config.yaml
d_expert: 128
normalize_top_k: false
balance_bias: true
scale_expert_input: true
head_dim: 32
vocab_size: 15098
attn_scale: 0.177
init: "normal"
init_std_qkv: 0.0509
final_lr_fraction: 0.0
seq_len: 512
Below are experts of layer 6 (counted from 0) of a mixture-of-experts language model. Rows are named router (the router's row for the expert), gate (a neuron's input weights, with its number), up (a neuron's input weights, with its number), down (a neuron's output weights, with its number) and show model dimensions 0-95. Each number is 500 + 40 x the weight over its row's rms, rounded and kept within 0 to 999. Numbers have three digits each.
Before each expert's rows: a language model's description of what the expert responds to; "mostly gets" lists some tokens that are sent to it at least half of the time. This comes from a sample of Wikipedia text that the model never trained on.

# expert 1
Single capital letters and short uppercase codes starting abbreviations, designations or identifiers, such as UN, FM, V in VA_{77}, conservation status NT.
mostly gets: " X", " JP", " of T", " US ", " T", " FM"
router:494475482439485467491544498519537547463530546502443505553475480504554521464536442479521504582498478441549474551477469534532515508485460559545419436533452497473491531420439549558443469526545552496463487546520488583572557480440532519481497448517521420459533423498505494459510498547465509542
gate49:534548451491442548507426530597527511558452499455480478559470497459517472496497474480518499418546546481467484507453528511503490506542532532554517524498417470554482453445532545509571441547494553512454547476460496473507521482479462471509472524434505556581495514491560439501576603531491511493
up49:427506484495547490549465528473450532492456526516573554567455496500504512504462564634498510518509432481521540500488537522512468508515468478515463502478551528470448522518502538458479511463472484505590488513409517486623486480436493518479523481519454414516513515543564505500501489428522551558
down49:462483592520475585507492485497493484443517548522549506468561604439449479460517477485532486508507469437581500563478463435488470470496465485511498462568548557510504527462481559479481499503450530460582514519521554498470481461492572529448462466479570435432544474490476556553483476504530523487

# expert 27
Opening pieces of personal first names after list dashes, table bars or commas, e.g. Al-an, Em-biid, Ol-sen.
mostly gets: " Am", " Sal", " Har", " Mor", " Em", " Ab"
router:591503513448439487496546481537461568445508496555452488522515492522533530452535439535515456586447444420512432538522495522548498479525483505516397440497481501523466515430497537546535499496517585496517504539532427579538530527484495514465449473527488462489486444488523535506521594498494533473
gate3:559452486463506475542515451475521543487493534514468572400538466508498531535463442456473561514523548507524611502487512497531529465497548531532515524521480553497540436517614522508491502509503504458409444467488469528474481464481422435490503500537521544471514585457502523502421531464513564519
up3:469504586503477523501492495496500485511537504485400560517435466477429529488503476481545528447495507574529541444477578429434500453518491560514448456427432540431521521484479490464529501546477480506505412520501417522432505502459486493491497494558516554484511436448568563522495514515533541505
down3:450443566467471437435543465511506490502471474500488526468444440519406517531505538510454469495466460425577518524503532490455490497513485564507524498511514465521521551492498529442497532497488468521480488514492499508507477562517544551404498522567526546563486403529539611545519456477593478484

# expert 5
Tokens in wiki table headers and cells and LaTeX formulas, such as | Total votes, Pld, \beta, mathbf, and "Races in bold" keys.
mostly gets: "| Total votes", "| Total", "umbent", "mathbf", "| All", "mathb"
router:533538472480456421408520450605549553498519496516415490489443438509611494503538488508561479511458490458512446548470540487529546452524464512549504497514506548506495499469530528587439482491595512487448491563516454539544529526504491491475507451550511517490515447467558490489554505513479488466
gate3:561451478499494526554456489478463472515523497485526485475419427495561483435518500500466517444476542480475555530446535451480552534523503484463510438570476493482472466526493523532434542492530500488486513529528574550502571512508483513461423491601533492385576452442568511559477499508510473525
up3:481512542524558418532482467477484512521443469452573516510474516528480549465479602516538472452549390462488488528496505461513495482496478467556545454505444491445517491488528489504498425468449492476438522602515492496482462482508496510430549572519556520514548432481563509582482509491454449517
down3:484472509420503517583503526472488486542508533499582508438494499493557366528507474489464496487528501488535533445500512440445544512518452486494474574583476497494445521538495471501424571566577478490512556486485505508493464514514516544537512503550501511445487528553579444488518542449522489582

# expert 4
Subject pronouns, relative words and subject nouns opening a clause before its verb, such as which, he, they, who, residents.
mostly gets: ", which", " they", " what", ", he", ", who", ", it"
router:561461497431463502408486501615536599485528515496500482531426459458522525440509441536517513542493470444546449471509472547554507469566509500494498449488462565475485524472434520538406529467548556482490521522519495515555536547478494518489456448520544482492463427482518510495494506536454562476
gate3:536472495523444510442478569541577552466424528428569483506480428466513445471512516466506450468481484469500503531537539538608499461457458455504539458489447528489502559442505463523517582506517550479541440476480435435445476513497453507557537454519507526492470462519456456513523500490555547458
up3:459468484493539495581541458457502439518509472531425516489509565512472537561473521515498527458548455522552460465514465499485468519538461531539457479483465414544508447586514515516540451532503480451484544520515473585475470496538543498538451558444496522380491506468487534511539519508383497531
down3:462444492442480411512511459449496541487517574634582549551504446477469471546560497490552521501461505459510520557541528529516481436522499540477503463489446575532509521477527497534455502524435550499467468501510482506483534537497549495443474413487499475490455521508515509465489422504508402511

# expert 0
Country, state, county and city names after in, of, a comma or "Country:", e.g. California, France, United States.
mostly gets: ", United States", " California", " Texas", "°W", " Norway", " Province"
router:500501428492477462536495472572497612458528563521431455527441458535543482473526462482547477547479474448521498487498531497547512509479531567517421439455401526485463547476458529569460500506601570539488449526544491507574563545465474529485490460501493490511479494456533516476477519525482521508
gate3:545572474539441458421528497505510465535533490526512512512486466573551540504515555537487503542465575513462531523540449539510523438510467549546511536483464532479518480503514456411476499525469498478575573478498442439530479450512533519547502534549529385504536463462557499525433498466552449444
up3:447444476429515548529520476466411508453482514470510478485522558500513496460524532517459539530527529490536562440459545506446489527443529548530490434514501481491512599510468459564558532399588457544482528441527523572483494485515459545471498494429474528467469466517539449545487499526555547520
down3:509435487488538357496512441519525528496487536553480545562483520526433483496488542488545479452565513455490511582531382521472538512529423558527540555533527513552497505495505495499536475550475594555444433449478525526495503471477497537504475428522507509524495471466470529521483542520480493469

# expert 7
Final pieces that complete a longer word, usually derivational suffixes like ation, ment, able, ization, often followed by of or to.
mostly gets: "atory", "ization", "ment", "ication", "ications", "ation"
router:549576453472451490429556475542468532467510514508429467551483438496543530440524443503568448522485460405574510499491470510517520525576490581546465467496474518533498554494467510573406518512503519506464429508512519522541565533490503476498456441490541491485413483463478513541535462527476484504
gate3:590509486508517484450546469534503462480472504460532587530557532528553513470483538463549497448494455483527534462517550452592466536508537485487502502481537530519444481497480490468456517592482497554493494454538522550442509545480519484437499506486514441437465601437491490502439441593434481486
up3:400445552516542478553510500514484420455483457534434493499451516468526571507545473566463489505535549589442484536539475506464486497470477470536518557485506434464548565447514507519518538514471457501511545501526458500501524482512505488498545518552431595489464442547484467488444605490459484524
down3:542502482554461542489455493561476533538538513506516461514494513503472484507559469476468437460486550474491469524465548509501464456446479516447441476532538513585433546534451540538470466567578546504524528469532527578521496578493515523520517528594458464513537485476504569405480549557458484566

# expert 14
Sports nouns and their word starts in match and season reports, e.g. team, goal, football, playoff, plus the comma after contract lengths.
mostly gets: " rel", " football", " basketball", " goal", " prov", " opt"
router:579545468524444456477560416536513565560522508513505468534480464524516539459479445573523498474473435398522397487490482476536525509554490542511452486464469510518505510442488517561438485450568541574504479534536481508511553511483481533485432461488506523447454436525533522539475545511502552503
gate3:483439521501497432526559457438483496526544497510490450515450559504483557472486408531525409515430477480478514528515470398523510495508541555492476484512458443538555545420510468498483501459541478558545498437526465546489507522542486458523466487432523535565552500588526476499478543519556554528
up3:485573511527559497546544528546511522468510517517495517498462498539563471532477554508469432475446537456536576453530456506512528588470478399496544464534499557480496467510399469469530465489538588448525487500532459476454508471516477554447476469525522529469480509440406519464476559505502530439
down3:495579465529491535443536483505467569530530548515459527499526506460438463578445471457448450528428413480495505439574479479519456434522435517477517524495479512529507540585512558554417511482485512508556498453543493479536489470508518513554479495473476489515393472522467540506542572475540510519

# expert 31
Main verbs of narrative sentences, mostly past tense after a subject, such as was, began, named, played, ran aground.
mostly gets: " made", " began", " named", " called", " held", " announced"
router:512504449449463472513505475526476522503498492507455427503407450495522554452505457518492478507505471456500405543501439523580514527563459527522429456482452529569549521467505556533457494514575583486496425485498444518532529587485523521481475481533494529487432482464530534533494570563447517532
gate3:542577494501437477458543495512398450480495529606538477500505490518563568492484467494497548492461545521534502567432579517478470530493500468480559461494460544515523481487543592427545535547507530446569488498495534497562512551504545512441524500535465518546530507466547492516415529509526480517
up3:558498409503464470454513509474466419457477533536566522508497438512487563449469460468485490490454510444516466512497542510528441548529508486474579508455496560508526470496515599402528563518516503441584419514486449509563521520493533561471518498507473518489538492469452463541436504500466522443
down3:567544489479514522494617461451516514498450557467538538446489515459494521555503531480534530507519478453525460507474546458492521527524516538534573561523512518453542452560553530417505530526509466439594490550491468494494559468485529430545492556423566505473500455553447498515536488477512554457

# expert 28
First names and the later pieces of personal names and surnames, such as William, Taylor, Kob-ay-ashi, Bj-ark-e, D-olly.
mostly gets: "iley", "kins", " William", "ley", " Lloyd", "athan"
router:509570437480462484490471466564486569491508518540437427543437444521593501485539443561552461524482438443575469519479485539490489488526435542533447463491411525539479544491483538554484508473492530526501471497534483548555565535444478540498410454509483478532470477490554532517529546514512518496
gate3:474536421499465482452542495521493511508451455456513416502517465538570457502439509489528505487587453468480499448488462490513487534516484538482505439454510422510496490526511471518489479416492465449547530570553502435462532496393562446496421570504490449557542541500488526522534521430472477500
up3:469597444452533503442524462549466492559467514507503506544524539554531429551465535547468549404500501508462495470512521474546472579558490469497496459487428469474540533523518504505479540466529433467516499474533461482456464536473478460560463503549514452538485546471532541578513575493431429474
down3:477469536514488487467464540459489505512499532500533484526503518477536526571531421527438518392523514462436513489473573480546529542570517501563526535455464467482527528441556488419524487548508490411456520548540491503434439574515504455500462469442501492501451516550466509477471535490471390489

# expert 10
Nouns for units, directions and physical or census terms, such as km, mi, north, roof, householder, males, in geography and demographic text.
mostly gets: " km^{", " mi", " roof", " km", " household", " east"
router:475520428496460473418563447582543523465529552489468488510475485519495505464501511530565461498469441452506441455485443509544525533510497552527456435479484537495498539484493552591447532438557524489470534512534444526546574523425474549501504464508546501478496455433537491488544540547426487561
gate3:535536458565481489493568463452441536584441523455482539467502460565509519561542438518475449422464487515526473500539521472536494546453525553463422450450549516519534537475455492455560493432478504525526498538528534521422492506508542496496539536511484469410491472504539437502438522453428502481
up3:488461433510504409452578491504453506521572517463481514506539495586517529530444485469537508529470443453483487560532556501457571506557465474457564518518487428487494477484538422526568512473479510482479535423504479529424516525572458489502515515511476494476494515510512422480417558500436443516
down3:470452489532510463523513548541488567531464540534498451536397529481496442559519415528480485511437512595515537523500531561488464460518455485499509567481582496483498499526472553531514426573532553545479477448493509474468494503503507486462451452468560542515503453439443499555515558420539504509

# expert 11
Articles and possessive pronouns starting noun phrases in narrative prose, often after verbs or prepositions, e.g. the, a, his, its, their.
mostly gets: " his", " their", " of his", " its", " that the", " in his"
router:513491464488461518445560480527483522465514549517431465555464463473536552474526444533489489539488453415533451533488457511588499462543438520482467442517424504520505551451483516549474466521544507525471505536521427586532518569444536517505422501486478479473482456493519573534523526588437527527
gate3:470561499548473469542485517575520504439485557474532497490478498475500517535545419444512487520449529535443523512421543491477429522487588524444499571511430579512461481502611544494447455591508457549492502466557492529532500536487520521507523498449456482489484508485427491509466562503521516453
up3:500468520507572451503495393535510550465518459547545505516490401524481470530503442467434491526525496490511527433455517506443430467462571528544488511497474550451490413540562458431486450565576475462475456462513477464514490512534438498461524548509510571484530543498455535514517493497492523440
down3:544561480519546510486450475543594506600483429479550472529398497476530444524524471451453531524433515521502472609460512546499451529431477488476515477492473487528461520491478534483554535475504420520458510450483469448555431499445516532558502455548512470476472508516494498499521550446486494456

# expert 16
Single letters, mostly capitals, starting a name or word split into pieces, often after table bars or prepositions: | S(ite), to f(arm), in H(enderson).
mostly gets: " s", " f", " S", " of S", ", S", " | S"
router:508509443474490468440544506525525510501552575476447434557496492472545473438499521547522500586491516414530471554523479492568525525539510530566458486535443539491487497426492534547503466506535552524461458542535375544576526505472492483463436477451496435489474461530535514495505531540466552484
gate49:458516465489406488477546496516501455443529426501490508576511535482502580430445532535533541524469522513507498481518514508528550527514483498555451494520485468539569429440447438518515518509535467497474576448459419496486400510473506445457436520526511468546546518489493542463520567486574538523
up49:521457505514514537546484552433516582492419529585575545474459541602477492506526513483451463468518436550475460515538496487469443546481491532409609430498477488421451498470529464481465526487512485542477506525456551511518510514546473523472509475498550463464498465548523513510533448504461445495
down49:540507618455496429539453461496516489500574504492526477445533484490524510504474424488602454510474465474488499448482486487467551515479482514565460484475521554518455534557523477530511585496512485530500493495461484443501470518515532589563547500540460441454493525529467521472507544449589597503

# expert 20
Prepositions and infinitive to after nouns and verbs in running prose, e.g. to, in, of, against, into, due to.
mostly gets: " to", " against", " between", "s to", " due to", "ing to"
router:545491499451438505478526505547446476443504523512428444535423460482499483409521485531537504547479464466516445552506442513556499479565503540558472424509422515488524519488465567532424503532548505532484474498535480544573537585459518542491465456522459460483454451462502523520553490554463560501
gate3:575461463467466490486480500459501446569512554526506476528465519419498500554450505542558541455466472410475501453455412463514516486509411568468500474545439514530542553507475521471497542492538472548427492533510494555458473423505500538490534449433522552509500542519516546535498545503586506500
up3:566467487487482489530419480489454454484533520468576509529488537490497502471537530555534510508517511527496485542513440508509491497504455502446480458547484581545486511501514591513509541529524454544458433555474462566413537453480480556457556521435497564544523479476422486603491489496574554456
down3:460478474501479598434555536476550454527528484506480534478497534485452486515551531542450488489472542504500485433521456488525454473494491561504536453536528468578483522493471545508463454421484434458450536560539480518462486486457466553459626522515476556512509518486548469604524438517521482454

# expert 2
Word pieces inside Spanish, French, Portuguese and Catalan names and the particles de, del, des, e.g. Extrem-ad-ura, Beno-î-t, Generalidad de.
mostly gets: " de", " d'", " Mont", " del", " de la", "ș"
router:585519451465471475509511501581498511481515506513487439486439406527560528446456421487541509542470438437511500532482515548554555491516524588514444454499463488541465543498499520537464477499514511534487464524534543545520537494435514520418475404534527457488478510466535548568541530500433487462
gate3:606485563626437533578493472516469492476539500475502545496461467516492457447417497506553516563528469512498474455534500505505546469476485487537515532442509566550452472456556473502495490475507541547513540540460488481501464444459447469514560476430519560498434454553526508517528479454437513511
up3:527407456432579481506516484540496476468473511505499525516530523462485528499547469523480463477532566489463475502458576503498534510520528474469491484530498477499583541550492470543523486474489463466565409483545621533517466505491537474532475487571555451531508534467508504472543600435441578473
down3:529495536426490534493606517466568514499499509486495499562477545500502498528554405492517474507530553554500538439482583555513491492464468508474493506474496511486495532606500497555515529481554434517553426516453518511483495456530535461557456453457574442480507521389520505535502548522485539534